From a checkpoint of a small mixture-of-experts model trained on Wikipedia: 48 experts in each of 8 layers, 690M tokens.
Below are experts of layer 5 (counted from 0) of a mixture-of-experts language model. Rows are named router (the router's row for the expert), down (a neuron's output weights, with its number) and show model dimensions 0-255. Each number is 128 + 24 x the weight over its row's rms, rounded and kept within 0 to 255. Numbers have three digits each.
After each expert's rows: a language model's description of what the expert responds to. This comes from a sample of Wikipedia text that the model never trained on.

# expert 9
router:143115138146102102150110105102117175118129170144151151160131159102126138148139141146092107155074088116118107140145110147147129154155139102163068118169137139140161105119157160095096166099132100127148131114111074152147138069120095146105117130169133129099121115118154140113106121111101138154101128149134122148098145113132176119146117149149136185154163116124115128117125120113117112163154187124139157124137089104130157150107146148129140157122103150139144113105125154163128149148128144116127122110123109180140176091122125088113073137142104133110165101159144139172104105150108131102120147171133129159110131131122077109115138147147084106121134101120121108136126101114119121107145111109188101136097164115100082140157109139095165134092106125128118085134137107133154077113164087
down0:110137163146122147125163108141168161141111125124150126104088100174120078127114098103113156138109111138143101137113122115062098124143158122124138080143113161124115129117131104129097157128109158169104140133118153091130104113137100128133122161141148123195160182105117103117125114126139140146125114097149155073142146112138141154117132109129104116175128115109125127125177150138129173105128118078122121170153125149118140122141138121155120139114091133147116146046117123117125169147135113137125099155133146120159126146138151125139106115168113100146110105110125119143116087131115145126068152134115128104099104133190098168168150190104117150128134153122079136138092118125100177076125123119114171150115139127111161165109137137094145157097146123110124118075113136122111084150120150
It responds to: Pipe separators and some digits in sports and results tables, especially after team or racing entry names: Racing |, Revolution |.

# expert 28
router:150094136132101104151128118101107135150102131143151147131105129122100137147154150142103160150145045123113108144135114132160166137134109105139054168175131141131140138106165133107147174136152137132121127104112095149132136097105129150117107122095127103092161124104139110102111122075136122117108110132143123111106142111094139107122138150132140136149177087138116142107127108126119088185136145122148135123121058111115169164119148131115143143167121151152098109113082111167125148129116152106110080191137114136130113110118110055113079126146092134109158108145140126159154112147109153102126154192154141133152114134109109098137139131144130105102156114114114107129116134109119091105164108131157064141109111148098109144166124160112137132107151138087112082137148157131138115117163124
down0:116164169132082142176150119123183114149093117115147131126122101128117134132130103155115123124107107111114096129079099159126123100147170082100153126128131109105108142133117149117126113126146118091183117133139158125145090084112125116121136116083144107112101115141165107085119129132149098103101136155165118146182181141136144120076157159129130151158119118150130107149091098137124117145141134143134101139106158123134124134154116121161118133103141100088107092116103130121141083147094162118132166127109155107128124183166159115122133159101168107174084072154141133067143131104142114107134148109135122114175120096182122133152130152172154140106101126136182122152120158139085091105128122164125125163115133109131129107112134120123114097159085113152115104098135136086130141143148103
It responds to: Line breaks, sentence-final periods, table dividers and domain endings in website URLs in infoboxes, such as .at, .org, .hu.

# expert 7
router:153140146111119110153112132120150152165120139147116151125130134160108098138111129134112137171096119147097096156105149151136105165190134116149112143116124132147115117101138165103148171073126096148115145144091145138144133084088091160144123098124154129151116135138107152103146109097128112142152136118193121152126165117182142135120145168144153109141117133174106070104144101122120119171127118116142161112137099145118124159106118108137160151161110168144138105105127112167121141164063127132114114137125098142101103128107129089104104119174158108121146089121095105163131148135107123117112123107094144072086122141129110110111109153143141101142126105094112084134126099118137127107147101131161134130132151144084083165112114110134167147087123141059117131109147162154148112172157101
down0:130180138127102138072168160136139135157090121127161151118105166113125153125130114091110139148084112115148136164074140115143198131147145125143131104112157119114103095129133131098075110168128103141126076126098145138112100127115131118147154127140112149103150102135136157126151134124114134125124136084143135118114120129127097118117134124084159106125117149106171130120121158150108169118126118133155128100128134184134128130132129156103143084166138079157063160119102163128175125089126123151150107121109180120130125123157210111145149168124133110126166130114107129122154136136126125147137142125088116118135121115129166142119125145145115120134138126106116149118151087143110086183181132126107134122149097088086123171132116154089102134132090173127103125130160158157139099112178132
It responds to: Subject pronouns, relative pronouns and conjunctions starting a new clause after a comma or period, such as he, which, who, but, and.

# expert 4
router:146127143123117108160121114116127147115139149130159145147128146102145146150155136150088091147097093123110106138147115157161133151153126102165113114160149146139137111112158150117101148080143104117145110102115130164133149054133126128097097129168148117113126115112155176111105147136095172127104118155142118139105181132075154127140115145149150164155150080141104106134112106103114105172140178112157138122131075110121129205114138156124139148138115155121130131101131146157118144131112148122112108130146109146133119109126119056112108134120106109119166118156125102142115123135124137121113155143138138161154114149086088103139143124129045106108129105111108102153117133114110106106182119107179094141098170097106105145179129149104158156102108113111104110132133140135141102139146065
down0:101119146135137118128143153125172116151160115115171077112139100087141092134102104148107141128115120104148072163160146051152169157108171135130121084107138111153108127182092100145150109126097138148108129140097134129091140105142125154157082151106120118121112092104139140109126159155147165165126123113124113147169118161116153128133134154144122107107078132103155156138101069154138181090108143163138106115108101128139127095150142118164110129132135094138128121144137137087144150126112121164149118132145141117133127143134124119150046143145136122108139126133159107122144134124085147128123154118158136159129128129122113092129148123117139129127169083125162166070091128163117135135120103138162121136118100086127162157152135138110135109131127136171122114130058174110106116148152137
It responds to: Pipe separators and final digits closing table cells in results tables, often after place or country names like Russia, Nevada.

# expert 31
router:140122143130103096137114106105116139120110161165162159147126140112154144142145147194093136138125127149131103134124116147123136137139131112162116120142146147150142091119193137103124138117158115129134105120109113159141139103162118138119119138146159132103108121111146157114093117104090177135113131138139106176097180121139169101135105149151138183156135073143128109154138105117094094161146164108139150110151092096109133162132146142151143140138112146126120113112146151158107145129124141109122054160110102149133118118122128102114095112114110108124167119152144121152103104127124129102117179199141146154115126141105086106109140116145069109109115113115106117174122105122118101108151105091181087151086163105111096136188110126112145140107097127106127092163133131133116080138152070
down0:119093092125161153076122100149150149171087174081137124126138129143113131111168122089169160108125116148147111150112164105091102097134183136103183128119129074114112115154121107141153132097083133092127141120103135130110144125129101096121139143130112110172138104132162145123142084128140153109126133100137093118124147112121097133156124144151115099118130101157130130102097128120159118095143093095151134144127164138131118067067103164129109128105095139069126101151138144148072137139187131118148117098130144125148157091114137124162120118115085131135120118142100163125120142128182101116133114078174139135138110147145149148151137161093104176130173108156135129105100087128140126080106118094093138116124103121123129120149145128151148145118122137128135149147146143114103093099164125
It responds to: Digits in score ranges like 25–19 and years, plus occupation and field nouns like politician, actress, writer, in award and film lists.

# expert 24
router:134175120108118095147100112106097157108128100167117109100098171104163138124184150133124127132117129099117106165144123086131152172155122093134082119115123094140152095112115146108161185129146113169140094117089148131136121118078154155141110123162137119137155103139154150095125112115147103117124103135125127114143166181136131109160128106117174100124149106108101158142170131141082107147120142124156143135154073138084125121097140146096160120156124129162117096102149112127125160171122146100131091119126101151087137142128124143088122140115121103116115127147202125141108157124099118087117122158086158146140108136111072122147129164118094122107133132100070088137118087094135093132149138160140157144137102140095127128125074155116130153136133123099124136127125108125102125106165116
down0:109144134142146137090175105149128099144112178109180087123098156150109090114153124108129143134097127115182145124111151108147103159117117140152125161130120174172072152107137104138163120125178096158104154108086111142127163106159178117142122113114128152138137119149207139135172127164157121107112127129121113122112091111140153100120124115118137123119118124122126158150109151113116135137172131122112077106117094117127129110155151173116169119174117140121150129118118142114104115116124115129112126146142154112093136133130179147145100131140132140123171116090103148113132154121171112116157095115143149106146123132118122143125155099125138190122159177104142112123150146147136120120078107126140078110129114100120068113138125193101112082151138135082099144148131103169099152128131114
It responds to: Single capital letters that begin a split word or name, often after Mc, Mac, a parenthesis or a line start, e.g. D-ougald, H-ong.

# expert 29
router:112169160070123119127109127103137143121091111151129133120085128106149129136140162136114122176140140113148122133178160137070133127142061106155101173145143134125109086083129156092132106063139131124130137132111134177119145152068110135107115193129122144097124134113156115122097104147098109097107160097116109154144134129104142097152104152172148137111151103136122119124115123103123123135154108126091151145123139091125143114137154140114143126115128117143154101136090146107107122164099141156138123151136142153091129123118113098124140126157114130139188123125114076127113139151155119114104114175159149127111107151067105111166143138118135108128118103120086110123137132126120139113104116091157133132100171130136130129162118168124149148088052073107097103112116157100134151161120096
down0:103124106124129141153072134125156185114040081098118127145152164108153139142088162124087161120133136137140130093114102118140134099154126148114161135082105103155081146119123145106163120072147127149133130144186112190128148168140106120129085149160095148128135124158118136164126164098097121156133127178115114136143125107116146162135131127127132109075129117102148139181127109116124115147130122109129143145142175159151142169114106146102129126138127105127121125123115126142149162117157119117135131107138145139082081155148143096152105093144130137125114119121088116142093108178094124157154112145146110154162151153113164097159118160121137139130113150145138120104093168168180098107136162113135130133106110170116117124098137134083131137150123141122136126145124111127151089143142172
It responds to: Line-starting dashes, spaces, pipes, colons and line breaks in infobox-style key-value lists and tables: "- Developer:", "Kingdom:".

# expert 27
router:149117141129128108146111104130141138154105145113149137183106127112135138136145140132105134170096111129129120142142117135167141158159122108159126106138151156130207117110177154113132188142138120148150114109106104164120135096143126143112081137117093116117151117108118123114081135114129168152089140168140122175099101146088142124159092132151116172134130145140108119132081120106144102142161187136097155102158128152114120170121142150144128157130119149162089110094122148158105150152119144127090117138128118118181177138101108140127101164140120126094163128148127138086096123125126115111097071149132147184182137137151137121113140122172105111110113111118106115136109134106123112115138122092139062163096155115087083131126115134106131141094089125176107089140130108144108103129116103
down0:108137101139106127096123098139147156114121150110123123102145136116108130124113149095122114150101157105138152115131122160110140133148128157121120124135112153116102129139131142094163144107092112152132176168114147129124140089130108104123117105099140136140180141138077149136135146105148131127099124100141108166114144149111103119149153170143094150129148101128121096052149101124137169093124095173173129157122055123127105122147137096099111174114103125117088152132101131129168101165140117136083100129131114137155120112115103093143116133090133090139133127128157171118089136136146150141142140143171114117135118154147121164105088138184149142115084182144130075127098133090133131167147113154108122125147140099069137068134105180125097137118124117155100164131162086147119148157125108
It responds to: Adjective-like words and nouns in names and headings, such as American, International, Major in the Major intersections heading, and terminus in route tables.

# expert 37
router:142143157112161102137096102077136133140111148121133162125082096129155134166112145147097109149158121113121081125136126158118124136191086129158100168180171130161153115097137150102132118097116119146124124150092143140119158130104083154090123164133083111144125131132130150107092110133141127126097154098119128115101106165133136124165092150170122108115141122133134120135130108119132099157177101111128131132132098125127159122161152176104177114103110136117140113120109114136115108140137181136134116166147116140078137162125139132122112155129103126141159092177139115152084124117120144149131105174154129157105127128102144095134104122091109088121137086092091066123145142100160135131107087121167110144072135115128154145160094163121155161101087121132111116113136178152098135138123139
down0:120101112124149121138117117099149111153142139139151106127129108145127075139138087152122108128180071132139127106175109115137115082123117102121141135161088128112142117089161143162125119084117092132133123120142127141126156138146126105143155146136140134152074089124111151140092089194096130138138126112170100111122165152098095139117070135164108124133110117125166182123095107144083130128130147138087143132197137141106160089105126109092130088121139158108102123107121107118137162169144138155138123109108139097163167120096129147101125126116172099088156113128143166130146166118142140116101130165122131145106121121119128153146138180106107089158097117164108138103146118124118165102091130138170152153113140127132130100108111150104104113127132135193147113127114132126186143138094109
It responds to: Full stops closing sentences, plus dashes, pipes and heading equals signs that begin new list, table or section lines.

# expert 46
router:134115156107128079117106098126127109132094138164139154167131121147126154167163106135090136140082116119092083170147134177138124152134149122147094121169133101172130131125153124126127124137198118126132059111123114142137118146129131118101149165123104148168159132138145132105107084116093144125109129164127118152127141108121144149132112151139136115159154122155106134112103080153136114171133142093135162117131115149136154160108170143142133150098101161100106101077128109140106131134106164130119108084191072148128089124102122110094117134125142132132174132144126155128099103161129091087106112118152101126143113141126065106130139147170098107137120103137152113124119102130130123088170149113173091151138110147099111134169138152123135110153128099128124131146140170118101087147161081
down0:157116172106132127114155139122111171145113147092129127125121112157114142129108096108125136153140139106117143118144130118158101109127137175141124165127158121135113122134153096133095126110109110111161071151152096082137124082099139088129122171103127118095150138073140118135157133146139097140152123147208108084094144131134141145157119101157154151157080131130148114125159123164088117171079132124083124161129106131071127160092133159139172141115145139150149147099107118168131153138137152151144156110122128062111121143161078127130070166116114111095185122095146129087121110112153117108133128097121109117152061125091125145123128083101168097136098146123110116107143118137119137126106101139125112155110109138099127127116126134124106081118103139102119121121142119101134148121146157
It responds to: Line breaks after sentences, titles or infobox fields, especially before section headings, plus heading == marks and field labels like Country.

# expert 1
router:164093122167081118146130112107097136148088145118104134156094155147118114173144162111105116170110138120082136161116159124105134131171092154133090106141191116156141086119155130115143112132117126131134120123110166139195121155139150123166091108128119142158146125111151154150125098116163125152115131108155174126149180178141123089144125171156135125141126108151109090128156061068155110106172133166112134106118126143140157121109122137136133137128142143141112120137108133184127134169081129085115127105118123126092127094120115150106121111183109109102158149137136119120133110098140103122123126085165124100138077119152144119114149145145122114086162123113133110130138134155126113124126058125147152153118161115124142135158070110138141127169139145133130137131125147159121169155112123
down0:103129128114102133092129128132171096113124114147140112121163116141088141099127133107126110071114142156096167089122114121106159132110071136128109125168153101141144132182115179112097101186135169137149071119127122101117129125109149147128132157167159125141103125143110070149150139128093115151135113117132107095152135187147143132138103099125101130157120169123110120142139101146077093124175106134143118127118140113131150146137144154123139154120121088118109150150104138147113078173112113119150102089157120134156100101102127152123149095106129161152097179133158183150137154155151130153154137139154127140153150138090111135139151167142130113131138125099118111116131176095177174140145151152158126126142123123146178123081140152122150134164118103128117141131144173136117147088154152
It responds to: Word-initial pieces like re, de, con, pro, ex, pre starting longer words, often after hyphens or spaces: re(cruit), de(ployable), socio-e(conomic).

# expert 39
router:161120158135135101157100125118127120102105111168109168153114115109099109151143145108123129133115053126110121147150156161143147129136143093130098097131129134138125097104155150112146133117149115139104085115095096129122178083124147131122114066116133134146136116137147127118085165143139133161119154149123096168099151160054103109147099157190145157128134147119124138153158126116072117150137139114152155105145100149114118171118132157146150135120081172110136140131094188160170142125099130125091115099116130116117119143119106151132120124166133108104154080194100150114173120118149113131103133162120122167140120140093122127169129152086086119103135136089123119141144075119110128117142130110146119155131121144109160134150104130088152148163108141125115116159135162143126092105147103
down0:122118136141141125120096126116156129135143130141140135097113162068141106122086113131113161110107127143148122159152120116128136096115129103158155130087157146153141127136116134092144089072150131154099123109139171143110120121138168114141166123129116166132139163146141135130161140149143183133135098154142135135108136142166148121126086164167100125121174120090114165099154151120124142114125114106077133101107106136144117120155148086097135155181126156165121113104130075074143128103147123115155139094102109127149143092155118092148135160181163094126129150150099152098161140133127128133111100155141122070170106136108110142097148166143131112164061093152112114110174094144127095151130136105126131124111096153125179104150121118107093096163168148113100111152126103125149145149144119
It responds to: Inner digits of four-digit years after their first digit, such as the 0 in 2005 or 2010, and the 9 in 1989, in dates and ranges.

# expert 19
router:152126147129108097153118111111134142133110159156146156133134157117143153151157134139093121143075121130133088144130151172143126156156102109166112094152142135137132108109175148107139153077147118131136116115110080180162141077159118142113110146144175115104127121108154153112114152123067145136122113156144105142117178122125170117143118158154164138149147121131116101136153122119147102163150146106133144109143091121118173186116142141134144149130110148135143127117119149148116144132125135107121088117143109174140142101125110072119119120160120122125156111155146112124163112134114144106137168136138132149193113144097082106145130146081085119116136109099109110171122118112115106094163110063169084134088190124116114149176138131113150150116104124126123111100134125129114068133163094
down0:057141158121168106099110136145138124168109164108129140140091125179098136128121116135116165139139116148050150164137104152079114149107103125126133127128131105105114144149101100148122093132165124112120137156106165109150143135143187115135117154115115132087132153121132090118181130132089148069125096131126157147069122112152158085162137159144094139130175138133103122153129168141150149138109129125110107088125127153129153127132147089185119117127141138117122129122139121142145128115118131110172147128094128132104107149123104131103150156106140106128118102142108120108089095146118119112124102156177110156142143139116130126139104162143149052101120143091145077127113064138148155147098132145059095121154134136112141137143145135143130108149098123143115148167166106132119126112123120
It responds to: Month names, the space or comma after them, and the digits of days and years in written dates, such as February 10, 2014 or in 1862.

# expert 33
router:153123136152064121130122102081137149140129142134165147131092139116167161163157126160116163179167139124150113158137105174160124149138098106125102093130131165138120099092090167113140145104137125156181100146110115158134139118125105155088112156114150139157137117107121124135096143167133186143093144169141145189114172096125109141176118152120138116139117106159111145165116132105128139158169156128109144093181109146105125124113165136163129146127135161136100103135133137146126126130093159127078159125118134110161158099086101122115137129172115126113134120125160097141122150107147145140156120136119157157143137148177144137114139132159087090101153109121128127151122110097103108131123115079142102183085154174106132153150111136118129126113092142150119119157124109136132092146128097
down0:154145159132078123169137158126118104122143142146072120086121149151127131151149154193165129131110167106132147108137123157144174126128118161130152126121166181115120141130114133132155111163128162136152114120106122099115111117146102099118161115083109112109158116098148105120148141158163152127087153087188101131136117140143141128069159153103133128100127127095156100119091121131122125112079076115099120109085108121095151164181134141112118155130120138113154154153114143168130156119123127131126138132123110120147161165112127106153136118183093117134194159110129093165139139144202131150108141125117088121153112176116119151162115188130125163146114098165132132121123107094135145108146102136125145106128091135120102125130135130162116150113143119135101121164117122138112131120099097
It responds to: Abstract or event nouns after the/its/their, usually followed by of: conclusion, closure, height, age, score, order, death.

# expert 25
router:118151172123124147163141082079075138123161162113123136155106125120156121136149120114129134151140098129089111156140118175120172144122143107158142141142177106159128120057110140127111124116139117120150149126096138134165146065095116112132149156116132105108123083108120151099141100119137173135118122143132126103113145123130117102165127169168118086187167132147098112124127088122154154144165110148127164122134101157138110116113124159127136159126145134167096139119162130128139155160112123137165161149115118154163137106127092105124132103137101146087141090162129158145143123133098114087136154130131157104109134152094124146097126113123092086092151127097121133136125148124164097062148128150164125150097130114148101178129129165110144133124116122121091111153122117140063100108182147
down0:136105107149104124092128120119127116134083105120147129107123090152170100125161129123114155131138100128095147152119104135134126122121125143147110157161079099153148166104095128173185157084110147118132133116134155099113145120102149116130117143142140133112106151152140118107098118115150118104102130113074140151117094123165134169100078099150045111089112148069128136136103108161106114078140106079134117117125096142151127165122128132150091131121136110158111171140160104131126104131132119091132139095118120154138124168119137164152124106121091170153086182101116109135115138121127170088124130123161122191132143138139078141138120128089075086127121142149107152134087134165111128160103138113108117121128142126120133151113139149162126149159143153092153113108102125123168134134082132
It responds to: Inner digits of years and geographic coordinates, such as the 6 in 1965, 9 in 1999, digits after degree signs.

# expert 40
router:149123144127121099152121114091121138126116161159137154141113146121145164141153147161101120146127112135129106146143131146161129149146125093144092144168131135140129094108144153110131161060157120128145117113114090153133147085153106142105114157176143133095086121105139155095149149149095154151113120126141116160111198100091144101141117139149152187152161106133111123118134111115146109165139160117098133121142109087120157094119140152138136150126104167114130120116124140162132136141117142114122106104134097175168127123123122092115101116141119121113166110150162106116133123146113126120128149135135139159130114130109083100143143138107064111123144099106118103178107098109122110104142110119167101140104160077113116158200118151103162150101127125104122088109133135144154058162189075
down0:133118108065109130139159141092124118118126125105156105111121107164129130144109120142134118145069144140145122064150147140111169118099140136138153137163122156151121085108170157116157136116088141089152124098089102135143097121143124141156102174138106157109110098144191114124137162088155114139173157149160140151157163112160149128142157094120118124120124139094146116132113102112125122154120158167081093207113132120122121135133124153114138183112130125161132145117099129117116108102122114117128125115148097138118126123140101128126108094181126170107124112127132122093106136116166115139133104101102143146084141138133139138123130128152108132136129155164160153159116130141139129195116171149094108165158102181093079177114130111151115103123136095167140137127151153104140140092110145
It responds to: Pipe, space, semicolon and dash separators between cells or list items in statistics tables and year lists.

# expert 10
router:119132137136093124157090090159105106139065157100134144135166124137116136135133149156126103155082134125119137135143066147089165135144116058112120151125171122134136105120076143105144165097162117149123126143144153159115147120121104141091102101107105096124137113141149126108169111123134137115100092114095113143108120152117092157141135120127139123169089077137137120128144122112079137124147165144131163119117178106134174155133166125119127184148128160108125095144080129177130154169128125148115126142150083143136115109106145142116137100102105094125118128153154108117124096117129122075114191136143138104143142137094142130110126114118132083145156130102133143148130101141127086129130119157118091131091105123140129134119158185107200145137147133147125136128141124103077082121155131
down0:108143151148131092186118092164157127156120119054121097129069157138145117093114111149123106111098102133092140129165129111159136113101115101078139134096163121111140113118122105114145093141145103127160136090158112122115094081130125144155128125114121126160101109112183140106149125117114142077126126116132097103117106131168123138160120138115108148141113098155092136104100166128159110100110107134139111141166130117130136114076106134158151142105147147108143067156185122118138097139122179166143137114121135157111107131135065109120182120141102108119097123156133119103129145110122125141142104083124138161123135132118176148158121148068128161156158128113153166088174100131112120109083104122133154155090111119138156126131102092118101142148105133135143128145107132147108115097112128
It responds to: Commas ending a clause or list item before and, which or but, such as "won the election, defeating"; also commas within numbers.

# expert 2
router:140113145132066117140105109130147144137091153131146163117103127107117123132146157124102116136143081133113113145101147169098147146146140128192159148123144130157114124112090144093110102106130121156140128118117101110156132106142094134114126147178186107112145107103172142115144133194079114117114093134134120136125136126102131124153115157138147184129150119148105088099138109125116143179141121126145144130151129095118126136121143143168154130126121156150141124086157149149091123162128157116083123085138116130165104133110110062111152138104095091116158108159117124146127103135129111107125166127150143137096131137138071105168138118115119108107175095115098109165127147141106100101182124147144097171110160071093140139168128125089145151098138126085117106127143165120117091116136093
down0:165105109130114176178112141170105158169093114123083120122185125116095127132134151108094130142153138141118125110167167132163089138146107128129121142122089121095122108129095092113140165120132135164162214142107181157095161166126124143128155075128116117135132114139129140085133144140144106116121158106142118087153117156125114119121105170168149129105154119109135132081144161148167117102145140151134094134135111114120136146111116161106117105161129122133128127171116117145142092127159122130142120134115106127144123181114145157134134148155192165159083166124126135133143156088121162133078141152155116142191121123118142166107137134117106118136138131108135092130171127148140123111138103102126171134144156141136117100145131126081163098120094087119134154094150141105129133136166130
It responds to: Final pieces of romanized Japanese names in parentheses after kana or kanji, like Naj-ō, Nakashi-ma, plus non-Latin script bytes and table digits.

# expert 47
router:145129148114088107153123113104128113147089153148142153136117167101143159148136156124098106153088121132124111132145128138144123145140134087167102097156147125132124087107175155107109175091135106137148132094126112151139149065148110142100105129174147131085102121096140154106103161173141126139117121150143107123108169143119180106137106142152164173154149117143109112141119114093130113170143179118122148115153089094123168149122147141129141149125114155125153107114138140176127145147115152106131122139158078191148129109126118097116108134100119112109159113146156121145140107129101148112130152158130136155130119134114082104137153152149059110109132111112104121158117118119131103113168116099169108143102167083115093154198126135103165141094098113114120113100118124141161117127157079
down0:128136146114117143110152113116099164108132062093126108141156140097149106079168142151097095167152157149094116146119118143146132114112177083129116114106195118080116154126114106141129111152103090110129133144183101135099136130131111147089145128140108109111111149129104150120094133162122119155089148171140098158142126167128138153138116114123131158221139156105115112074158115134158137139112153129089107135100121160169108138117114161134153155142121107111134166130116127132163112153143144120129112178117094163121151154114108153137162082142151158075125142139111153104112120122127131161128109142139130140082125121172117103124129128062104094122113133154109111147102154162115143105128119125115119110154102112148153067118145115137134121153140087112144123115104096110156133109126129
It responds to: Pipe and semicolon separators between numeric cells in stats tables and lists, such as 21 | 14.1 or 2–2; 4–2.

# expert 6
router:137090140150092127153124120116123152153126108167141138147121138094164115137147149097102072130139111134148105126125108175137180130121140129132100139096135140126106125112185137098111200089161144162152093099126148114134142110116132161124126180163156135097083102125192129103066140157110160140076134164135142087094125122093141151141145128132137169155156132139122078112154082127112130174136143117093150123137071139120133118104138161152134158128122124136079129115139142160111143124109146131149129135132138158077184119112106068116111134100105114109133138166141152105140103153141138111123124156127131132088147128128098134142168126099128110102118117114095106164135128128121089099163102118127104136114127132115100137185090165132119124087121134125128128092126142150148124147152111
down0:081111122176148133118110111116104111116125144116095103118142184137098099119108155104170148126159150155155114109128127140133120111167159092130124086116143121103149203137090119110087153102110102105088115149136101108098143125113133126145092100092093112159138117159106124132120110127089123112136117136147146110133093091100105122101168155134169166154109157147152100163137094165144174127148183144168131123119116101102142147122127105159102158134097145122192096097153095149118145105141104144121104088122134091113120112087110116154115104163109126105155084151142090087170113131163141134148131123095126131140118141138157145153096155171106108115132140161107147154090133138125140117134139129140171159102122140118092137128120110094131145081123142141146116113119113118075139099132125
It responds to: Minute and second marks and N/E letters in geographic coordinates, like 61°46′E, plus pipes, colons and codes in sports or chart tables.

# expert 16
router:149132181105117147187100129115158161144115159166131118103156134137130132135114145093152172163136135132138127157089118137125124195150138157196139134147140166096104134134093136089134153156166114130159115077108157131104147146151109140116129134089138098153134130119142156107140152164108126141135101114138098121113121156103096124101155168133136122106141126121126080161143088118116136108146117114149143098183120122088143119124188200106120113108126139127146077115157143149140165123134132094127131117149117151117117134096103153100105157102126133133150119107107120115151105124106165115122095135151167120112108130143124146113136170155150094114165148125124128119139108148114090064132093131135113149125121112148142153158120188135144150076149138087102147148101125132102118180155150
down0:143091130075118135140142132093157115163165134128117113096146129137187080122141142109110112115115125129096124088125108146113052091157148125131154136106117151118112121157098074169141176125137129181105114109133160087145114135141108165138160157095135113099161096135155112075169132130136167147147139100097103117143131106148131148101132105148109120121169076090116146132098122121150110139132119096107144109096123135125128114118096155119136143131108104092157147134121125130154126103097168155107147091155133137087182104139150118096103124106153182117144149123119124149151124174142123143124127121116137099155127141115133126131151173131094144075125153125171111144147134145153118133122171142148160118160167131094151126096171121151152073121116087121125150112138115135174132140100135
It responds to: Vowels and short pieces inside non-English proper names, especially Asian, African and Nordic ones, like Kh-e-juri, Mal-a-wi, U-s-man.

# expert 32
router:148129146135076106138119112108133109136105145131141156139132139100146153146142138170090093141072127133113105134125143148164140157147141117164162121144137134138130117095191146103095142124168120150126131108104138194161144053164111148099120149132131104130108120097140154129062127131103159143112112159143148148121207133086160127150114139137144130139114112132118088119094111122121103194151140103145152109136091127118162155121150141140145142143111139130130123113124143148132135127108135113117064138140114153143122093109118086119130121125125118106167114151148123106139098118136109120152135152131136142144112138147099100131143132078142109110122110107098106181125130115124099110155107141194101140104185140106087143167123126111136150110118121121111123046140129130075091148140096
down0:119140160100134150121090110093119086116136160119097117145115093155115152086101146141137146135129100122141116099128152096134148156111091150094132123122130114130158117114130107180158132170166114108150150111101128113121131159163125157086174106104086101112136146133131151128130124140145103119134133105082164142124069171103126117074159131129152135126153149143128126142104095102186121121128125124122116125134149112158147136136135096127125124175127095092129101161115164099126148118110094071105119100138124111178157101128112127138148137096116120162161108105150179126129154136101113089147106132139114113101136135150120087109144134127135141131118153115123129175097093130094168135091164115114106177181129085145152112153102180133153139099163137105129176167145122154076157117120138
It responds to: Forms of be (is, was, are, been) and nearby words in descriptive species, place or object sentences, like "It is approximately".

# expert 22
router:147108140102176135148126135151151167112126157120141166114117134105174139139149132144116133144116102077094129137119115129123087181165137114131134152111138106150140082108193149119139139117138137131133120134114097160167116094132118145120104083165144157138119140117130107128109095133147149102157086143122117183116160175103138149117145149140155123092130122139130076150105121165091110160141139111143133128098148113111146073109128158152131153167154159126060142122174163165104137151130134157135097123177124133096126115136115152120140116138125141108147124153113157178131139119094090120113136124113145143107076133164132116160127143162118125106129115139097106125154116122136108106188105192145105130131152145122153158148137152088159149113130115168119090116135150129188154152170097
down0:177101164135129072123129140099141128148141116156152112152076108131133158123114142102052120118138116142165160121125124140101134135114143119085171107143136134150113152075124091177140113135093140095137135107132169120168141122141150112090102087156114125115146118144136115174156109162153131144093109119112118126112115133139175131129177113113160103139157130110126087101131114130170145184101154111114158106117085155110154142133095104173118111144171148144110144114140100144095123111147088127148131132134168132102069157128145140151113130162121140166141120101148157122136107103113157125119150098107139127074133089126138129121132161135101131143135107124119116119158101171123121130099111148076103129150148096161106117158171073124123111155123114137127170114174160133108133118105156
It responds to: "to" after verbs or adjectives and modal verbs like would, can, may, will, as in "determined to go", "could advance".

# expert 34
router:147136181127123090153082103130180136159111122167137161149100164087150166135136130125140159134172107128087122183123098187142114136122117144100121100105149144130106128130114142101129184151131096144135128105095103143153143130122123161077080168146148093134127073073114136125095146129117106121104102117159141138101115116113138102150110114136151134148137105128119097103139124120148113121131106095147155135127147096104107126138128139172126143102148138125150122069144175159108124115134131116123137124112097133123102119093095157108141159123098144120151137182102117114122112143065099116108161143153164134152113144117121042150132146107122097073104129081133098131136106124114090135156115132129112142123124092102122175159096153112143130097108135158126116122118111127102153117124143
down0:095146177150144091135161168121101109141134171160164119108135087101100132136144160139093157124136101137145139106139134095104108125128145124087135150118142133109123123101125103116098147104157104110112141128155087149088142167150179122142149120139130127174095121135106158158124150108119103135140124102129153113130099125117119154127145132107097113168168138135146148141116126153106119138108150148149134137163122124145125141114063144124128139161090132089107143135142141108106134154121139124073108106119142089133118175098143158121112137154165125147143139104103073161107076123125170135110103134104127117091081126106190101122136061111134148118096125101128085135149117094127109080110115138133071099112140123144093120148151130118123143115069103096102137069140092078134105140135105
It responds to: Word pieces inside or ending foreign names, especially Slavic, Germanic and Spanish, like -ić, -ović, -mann, -berg, -ez, Mariusz.

# expert 42
router:139139146112157151163115121129152121126116162116143155137147108117102136135154162140108145145102110147112129194105080155119130126143137077131161118114115196143132107071165150104107124106129096155170148116063126135118116111078146121121124133074110091139147114052137154112083106133162091135135133123127145139116176107105137118138124140126115181130127141147111129148129087142156129122147120137146141131140094163086128170127149152168129165082118128129123094107138130122097131160140162124083133132105103136082188119117111125129132129101136117087159094147143087093093131154103149098131171151154147162151138152131113099117179140135128124150133080106144094142132115128122129089139082148178091111119112153113113121129128147112129139133124118089150142129142153125147128119138109
down0:094129136139125112128160143114124140145089197154104098110125142145152156115160112110137139115108127125132150162124085187106118166145130107150138131112093138125123139082106130094124173120077117155122132105120135111142127139087136136145146086128142142141152124152090123151129173162133109101129159135106063137151126103118157111127135146119151126168117155121129142093144119116158135136129127105105134106164163108147085140101153136116113149137161111145099158104141183118111109133095154129138101149085149093166117154110112133117136126156151119175084116125114110114092150137115141141130150089148126152145142101163129159123077142127118161123169126152144079105136115141172090079122083157086100138134148184098140165100153091112145126148107127126096104124109167157155089131094100
It responds to: Digits inside numbers in statistics, tables, percentages and money, and spelled-out numbers like four, seven, hundred, twenty.